{"lr_router": 0.00165, "vocab_size": 21637, "norm_place": "pre", "tie_embeddings": false, "doc_mask": true}
Below are experts of layer 8 (counted from 0) of a mixture-of-experts language model. Rows are named router (the router's row for the expert), up (a neuron's input weights, with its number) and show model dimensions 0-191. Each number is 200 + 40 x the weight over its row's rms, rounded and kept within 0 to 999.
Before each expert's rows: a language model's description of what the expert responds to; "mostly gets" lists some tokens that are sent to it at least half of the time. This comes from a sample of Wikipedia text that the model never trained on.

# expert 15
What it handles: Institution and title nouns
mostly gets: " University", " Award", " School", " Army", " State", " Siege"
router,154,231,127,252,258,229,233,238,314,180,200,197,205,291,217,224,244,253,152,203,307,159,213,197,198,253,196,196,171,151,236,166,259,202,130,191,152,181,192,196,220,248,159,162,188,242,258,215,259,220,227,153,170,240,204,189,178,189,196,155,137,280,194,217,154,150,193,217,148,229,219,211,195,205,134,236,223,195,283,212,252,215,220,305,157,184,172,203,283,262,199,140,199,193,158,255,158,201,209,224,220,207,174,184,230,152,229,251,230,197,172,171,219,159,227,257,195,212,230,270,202,194,206,177,275,195,245,185,246,193,272,252,224,159,230,281,202,238,166,240,232,226,172,164,240,227,199,221,233,122,266,229,137,209,182,226,187,290,199,179,199,149,201,235,195,236,201,217,249,221,240,230,166,279,232,213,138,215,232,209,256,140,245,145,163,192,169,198,218,142,237,183
up0,201,157,180,201,167,130,138,190,143,194,214,157,140,213,223,214,238,159,236,177,183,143,255,167,148,224,176,208,270,201,239,148,183,219,240,220,186,149,202,232,174,215,170,178,209,186,159,215,177,286,174,293,284,149,202,142,163,241,191,201,210,160,239,209,226,143,267,240,217,212,205,171,206,206,184,200,195,150,167,197,242,228,164,228,242,254,229,200,120,265,216,280,168,165,193,252,157,197,236,171,169,168,256,90,159,227,206,178,239,143,204,163,228,247,295,134,127,233,138,192,212,231,194,142,250,237,112,196,190,223,170,245,171,160,219,197,289,192,230,213,216,177,261,202,169,254,139,207,117,209,241,213,208,236,253,160,258,208,252,157,183,180,225,206,146,172,205,194,277,221,214,223,234,264,167,207,232,266,234,194,208,209,184,218,212,175,235,192,184,116,142,161
up1,107,218,209,208,216,233,205,212,203,192,147,177,234,201,209,244,226,246,147,179,229,168,158,199,151,240,235,176,70,185,264,213,189,280,242,259,190,202,140,193,233,204,183,224,224,256,207,218,184,143,207,198,154,253,161,175,149,196,233,119,148,187,234,311,194,252,139,183,220,204,160,201,217,208,224,254,99,257,163,235,195,201,201,218,184,230,216,250,220,182,190,224,236,249,144,202,254,144,125,190,166,267,190,192,190,278,173,149,216,178,176,193,172,220,231,233,205,171,208,164,202,182,175,225,214,252,235,226,227,145,253,203,242,202,173,231,189,203,240,161,234,234,204,260,206,238,240,212,212,234,216,204,113,202,280,89,209,276,196,256,178,182,247,253,105,122,206,164,181,190,231,122,181,163,181,230,229,224,199,156,230,267,212,184,147,245,243,204,182,139,203,229
up2,183,222,192,191,187,230,323,223,164,225,152,204,249,226,266,264,225,231,275,251,201,215,202,175,196,214,195,221,154,240,186,233,219,184,227,115,174,224,225,200,208,123,164,286,176,264,146,165,220,196,143,177,200,169,182,209,227,274,254,234,202,224,217,174,261,224,253,200,266,137,158,104,227,145,150,152,140,154,162,274,140,159,205,83,174,187,235,137,229,246,228,217,177,207,264,265,160,211,177,190,244,158,224,192,235,224,218,159,197,212,159,221,157,162,265,222,235,173,183,122,234,203,213,245,207,245,196,191,230,254,203,229,162,252,141,252,155,166,220,239,194,197,229,155,155,202,241,210,176,164,172,140,235,259,251,166,242,221,210,250,263,195,202,243,178,167,195,198,190,139,219,245,254,143,190,238,183,234,251,134,221,165,220,183,194,178,158,241,165,225,161,197
up3,115,242,93,188,175,205,234,205,140,247,204,230,161,192,250,188,141,219,304,245,202,188,176,214,248,217,133,221,251,120,233,150,233,309,245,253,168,206,280,184,146,163,160,193,239,231,148,239,205,232,203,127,210,140,229,165,171,217,180,250,200,280,222,176,206,201,175,218,180,201,242,235,255,212,243,203,158,148,214,159,177,214,167,258,202,183,195,166,222,272,202,175,218,260,234,217,273,202,220,190,213,197,212,176,161,256,250,239,216,182,190,104,186,208,253,265,209,227,209,270,166,222,245,176,185,244,188,208,146,214,197,188,183,158,224,262,192,187,208,181,235,192,163,198,200,223,181,271,207,220,212,158,209,191,144,262,151,262,194,80,120,203,265,166,174,156,187,181,220,177,258,185,175,264,236,137,198,204,222,229,226,221,205,147,139,199,227,274,191,175,192,227
up4,218,208,181,171,186,167,141,212,211,249,236,199,153,100,201,183,191,268,168,167,172,222,286,209,197,209,101,170,214,219,194,230,208,193,161,130,246,248,196,216,189,203,186,235,194,214,197,210,175,222,244,180,201,212,143,232,194,152,283,222,331,182,220,220,131,171,119,177,171,132,198,208,183,186,259,280,175,223,234,149,208,193,143,184,210,192,218,230,229,255,197,258,227,220,215,219,210,231,167,196,178,300,224,215,172,196,204,228,289,204,161,233,243,174,171,215,214,233,184,240,263,132,159,113,234,209,203,233,169,264,117,190,253,170,219,201,154,242,163,152,222,187,186,221,278,222,237,199,175,194,160,114,177,244,198,199,167,205,148,140,146,209,188,236,262,209,247,231,163,214,145,210,240,119,181,224,215,246,249,222,226,196,129,168,162,226,144,157,194,214,179,303
up5,178,240,199,187,188,217,222,249,238,203,234,198,215,211,187,310,202,100,209,190,156,246,177,188,241,212,161,142,173,143,188,211,187,197,205,167,236,232,191,140,199,149,210,238,190,189,209,190,176,186,221,188,231,129,180,210,158,242,200,248,180,139,211,213,169,114,232,238,242,237,254,181,179,145,227,223,267,264,210,203,161,203,185,120,219,223,291,177,191,233,165,241,115,240,159,181,233,217,252,230,211,212,208,202,208,232,198,197,175,202,239,201,156,112,243,220,244,192,125,187,233,202,151,155,130,233,210,220,256,220,101,214,178,288,213,190,158,252,206,248,187,181,197,213,187,280,180,195,89,161,121,154,204,200,163,193,249,152,218,273,215,193,219,220,187,249,236,268,210,240,188,330,233,185,209,147,159,150,226,190,208,162,216,188,216,233,128,263,176,216,128,216
up6,193,219,246,203,197,158,290,182,62,242,188,222,165,197,215,248,273,232,235,291,235,193,174,171,220,185,240,267,195,146,144,214,254,226,208,176,190,209,209,169,197,148,242,243,202,171,169,257,243,172,172,180,95,139,222,182,113,203,178,167,152,202,193,201,209,183,249,209,272,162,214,237,221,179,143,216,232,111,234,203,220,206,245,225,261,200,198,208,211,190,231,236,226,218,245,227,163,229,177,210,177,229,121,223,254,226,226,114,312,196,186,182,151,164,167,229,141,190,217,220,199,230,169,246,194,190,177,178,211,200,179,162,175,236,184,223,291,241,217,186,187,231,244,137,140,185,164,139,177,309,246,274,206,240,211,172,181,238,125,154,177,204,256,203,243,231,164,153,244,267,193,160,203,174,185,195,191,277,245,230,189,226,174,242,217,184,236,136,192,195,202,210
up7,124,169,242,235,150,205,184,224,190,206,227,139,161,270,193,298,225,197,188,250,199,218,245,151,200,243,218,140,157,220,227,189,241,172,205,194,240,207,154,204,205,282,150,135,232,148,194,188,216,156,285,323,222,220,242,199,199,170,184,197,240,211,203,201,273,205,236,223,216,219,208,207,203,183,218,199,216,170,144,120,223,240,212,206,139,211,273,193,189,171,213,178,163,201,184,127,189,163,203,125,241,289,229,282,264,184,259,218,221,205,142,153,201,140,228,143,161,238,216,257,186,166,219,207,262,249,208,186,207,203,252,163,171,222,207,150,185,139,185,165,154,239,183,145,196,235,242,218,185,268,228,143,139,191,196,145,255,238,201,188,281,201,270,142,171,144,156,200,228,206,173,187,99,188,176,227,191,226,226,222,211,142,283,206,168,160,217,175,188,236,254,133
up8,141,312,225,184,187,182,256,170,136,205,190,212,273,178,255,246,193,211,211,135,125,203,180,168,222,163,184,195,217,93,155,188,232,163,243,133,293,206,163,128,171,258,217,264,171,197,152,221,232,219,205,216,190,106,200,220,228,134,252,164,240,177,182,174,221,197,170,214,176,246,197,251,224,179,278,264,208,205,257,144,230,248,156,158,230,308,221,200,198,191,232,242,223,158,184,190,180,156,184,153,196,240,217,242,161,210,249,167,218,183,235,190,184,238,192,256,167,129,173,225,193,201,185,174,186,254,201,215,241,189,193,196,244,178,201,138,178,194,216,128,221,208,182,243,120,219,287,235,245,181,221,125,160,191,185,157,142,179,181,112,202,239,200,121,248,183,246,198,216,197,192,165,171,205,194,273,169,187,225,213,211,208,134,168,250,271,154,178,238,274,203,210
up9,177,153,202,121,190,220,244,204,245,229,160,174,191,238,252,207,213,198,133,256,216,208,204,292,186,284,207,276,158,124,211,186,140,207,193,191,164,188,147,221,226,232,200,163,240,172,236,258,263,161,249,218,123,181,213,213,158,208,187,113,221,175,163,177,162,196,220,204,258,170,215,134,168,219,166,338,200,183,250,184,256,228,188,264,221,183,148,155,250,217,147,210,190,182,261,272,149,229,225,161,182,193,159,111,259,210,239,245,184,209,93,184,153,306,205,205,223,184,235,188,248,196,175,244,269,233,249,196,246,250,177,198,224,197,203,194,152,177,203,213,157,219,168,116,159,231,183,257,206,170,222,153,189,162,149,245,143,220,175,191,221,245,214,209,232,201,160,220,196,180,209,174,181,187,149,155,200,203,205,195,240,229,212,288,197,245,215,152,262,146,226,168
up10,177,241,191,238,174,256,245,211,173,266,171,212,169,220,214,213,233,206,201,195,321,246,193,165,220,219,194,153,201,199,187,164,182,201,235,204,196,179,257,140,306,174,124,232,208,246,154,257,238,252,204,231,180,251,150,174,210,185,248,172,318,165,174,166,235,169,209,170,237,220,259,249,184,194,260,224,222,182,174,218,159,259,207,151,217,222,241,184,170,186,257,250,245,198,173,186,176,120,223,179,110,233,167,198,153,173,163,211,181,241,204,204,206,251,192,277,225,180,204,122,225,114,211,138,196,244,174,283,220,143,241,156,197,98,142,208,243,231,261,246,116,227,198,189,219,244,241,163,207,206,151,182,229,156,171,182,246,192,155,195,253,179,293,217,223,231,251,130,162,160,200,149,196,226,217,200,221,246,259,215,182,215,159,228,178,170,136,173,190,227,178,236
up11,201,184,221,273,72,255,234,157,256,162,181,156,229,210,209,200,194,178,236,203,231,150,144,217,173,219,235,210,145,187,175,231,141,203,236,195,191,250,191,178,203,171,165,274,234,183,206,214,214,203,126,206,258,155,152,209,186,222,206,231,170,180,175,297,317,158,249,149,144,207,310,177,226,230,207,134,127,202,180,217,143,163,285,210,174,183,188,220,169,216,188,236,168,251,185,235,178,187,178,180,182,174,254,205,225,147,149,211,229,184,285,188,188,201,215,187,268,242,190,210,168,170,194,212,205,158,164,155,198,119,216,156,255,228,166,245,278,204,299,233,206,199,139,260,203,168,246,213,199,191,146,237,205,277,229,185,152,248,193,139,208,191,221,174,149,206,201,225,197,136,247,255,159,222,237,176,279,143,202,209,254,134,187,177,185,163,218,208,218,134,160,190
up12,215,198,187,179,171,250,167,203,147,238,227,188,138,163,234,237,190,206,192,200,250,147,210,190,241,214,156,194,256,228,153,274,160,212,234,231,134,207,173,229,147,184,203,210,256,198,186,206,207,267,276,172,255,213,136,218,113,266,161,177,235,245,229,207,215,139,204,198,232,185,232,175,193,299,244,270,202,179,168,222,198,185,221,278,191,147,180,201,194,243,178,246,192,219,153,133,193,302,283,164,239,193,163,200,154,157,143,232,220,250,281,227,197,183,153,154,186,206,104,208,197,192,218,171,237,168,193,181,161,254,201,199,137,265,226,227,126,218,226,177,224,176,154,136,276,250,153,251,178,215,170,254,159,203,193,207,132,189,248,151,242,230,216,188,166,224,271,187,161,183,265,238,264,219,161,101,247,184,210,230,203,201,249,246,190,170,145,207,153,222,200,142
up13,154,260,302,250,192,234,219,252,182,246,195,237,188,192,170,264,191,197,255,201,206,193,222,168,208,196,220,188,267,162,232,194,217,202,225,241,255,190,243,269,201,194,179,194,141,164,207,175,256,247,188,204,167,269,191,233,203,177,276,237,212,279,189,249,147,138,210,197,144,250,186,216,189,208,222,169,131,256,198,183,197,203,166,236,175,153,238,231,233,155,206,131,152,223,176,238,224,104,132,215,215,281,176,161,284,181,252,147,210,181,205,170,189,150,233,229,254,220,202,300,194,209,173,177,141,218,183,197,184,205,225,184,135,195,215,187,167,213,243,178,175,250,184,142,208,142,233,175,230,262,127,235,165,279,218,236,231,100,212,149,158,156,287,169,167,140,166,292,237,198,193,151,207,170,178,180,213,229,209,204,144,153,218,127,162,216,187,179,121,146,195,189
up14,252,190,192,101,173,186,165,250,229,187,198,214,246,185,186,204,201,234,193,202,223,286,179,182,237,178,135,194,266,249,160,202,202,139,228,241,138,139,193,129,237,210,213,228,247,105,137,253,173,153,186,294,275,221,180,255,180,202,166,231,187,205,252,234,235,157,203,158,204,172,186,181,269,247,217,265,191,171,195,171,250,195,230,157,132,153,185,119,254,182,223,171,220,172,207,183,268,183,197,241,223,95,243,141,198,225,189,264,226,217,248,199,244,207,246,151,197,167,231,208,186,218,189,178,218,159,183,217,307,152,209,237,210,228,179,211,211,162,226,104,205,201,178,228,203,237,170,239,187,176,182,200,147,183,209,246,107,198,179,287,223,229,136,176,189,197,239,196,190,247,189,160,258,210,141,120,317,205,184,218,192,161,230,161,225,153,166,226,206,191,164,224
up15,201,164,115,132,156,203,180,141,252,190,221,193,183,244,199,193,172,214,222,273,263,214,180,229,225,244,154,219,151,215,226,166,229,160,175,210,194,147,237,187,262,252,214,203,282,169,218,172,242,215,274,239,196,261,157,225,204,163,128,184,153,239,219,238,161,219,210,195,220,243,218,145,233,231,207,180,103,200,296,210,209,160,230,169,138,173,228,195,164,174,222,252,208,217,192,228,94,192,161,153,211,240,68,177,163,187,307,122,149,197,160,210,204,232,195,172,248,233,198,153,222,219,238,208,223,147,229,192,227,242,156,229,213,172,166,270,237,204,178,129,159,223,199,177,189,219,194,236,166,244,131,261,206,224,175,190,117,209,219,199,211,175,190,229,194,198,197,231,195,179,289,206,288,304,213,206,219,270,178,148,209,210,167,198,140,193,206,225,131,213,227,227
up16,184,220,226,243,244,254,139,198,211,202,253,227,194,178,153,223,256,194,215,192,204,137,266,185,243,193,197,181,206,183,199,228,234,186,153,197,202,133,160,244,308,256,161,147,206,181,228,272,198,247,210,134,250,189,157,92,202,241,196,196,163,159,265,245,110,211,152,181,162,230,195,195,271,211,282,212,137,209,138,231,189,194,250,240,176,135,202,211,226,170,158,241,235,149,193,253,212,168,167,177,211,178,183,189,214,165,192,205,234,168,216,189,113,199,181,149,214,213,239,183,202,184,184,172,178,215,199,251,167,230,211,231,213,237,227,164,186,182,214,139,221,265,171,148,206,170,156,185,220,314,126,247,191,203,242,121,185,190,185,212,216,179,182,234,134,155,174,236,211,196,143,161,277,193,196,174,262,205,210,172,215,152,146,322,184,287,303,251,179,212,193,170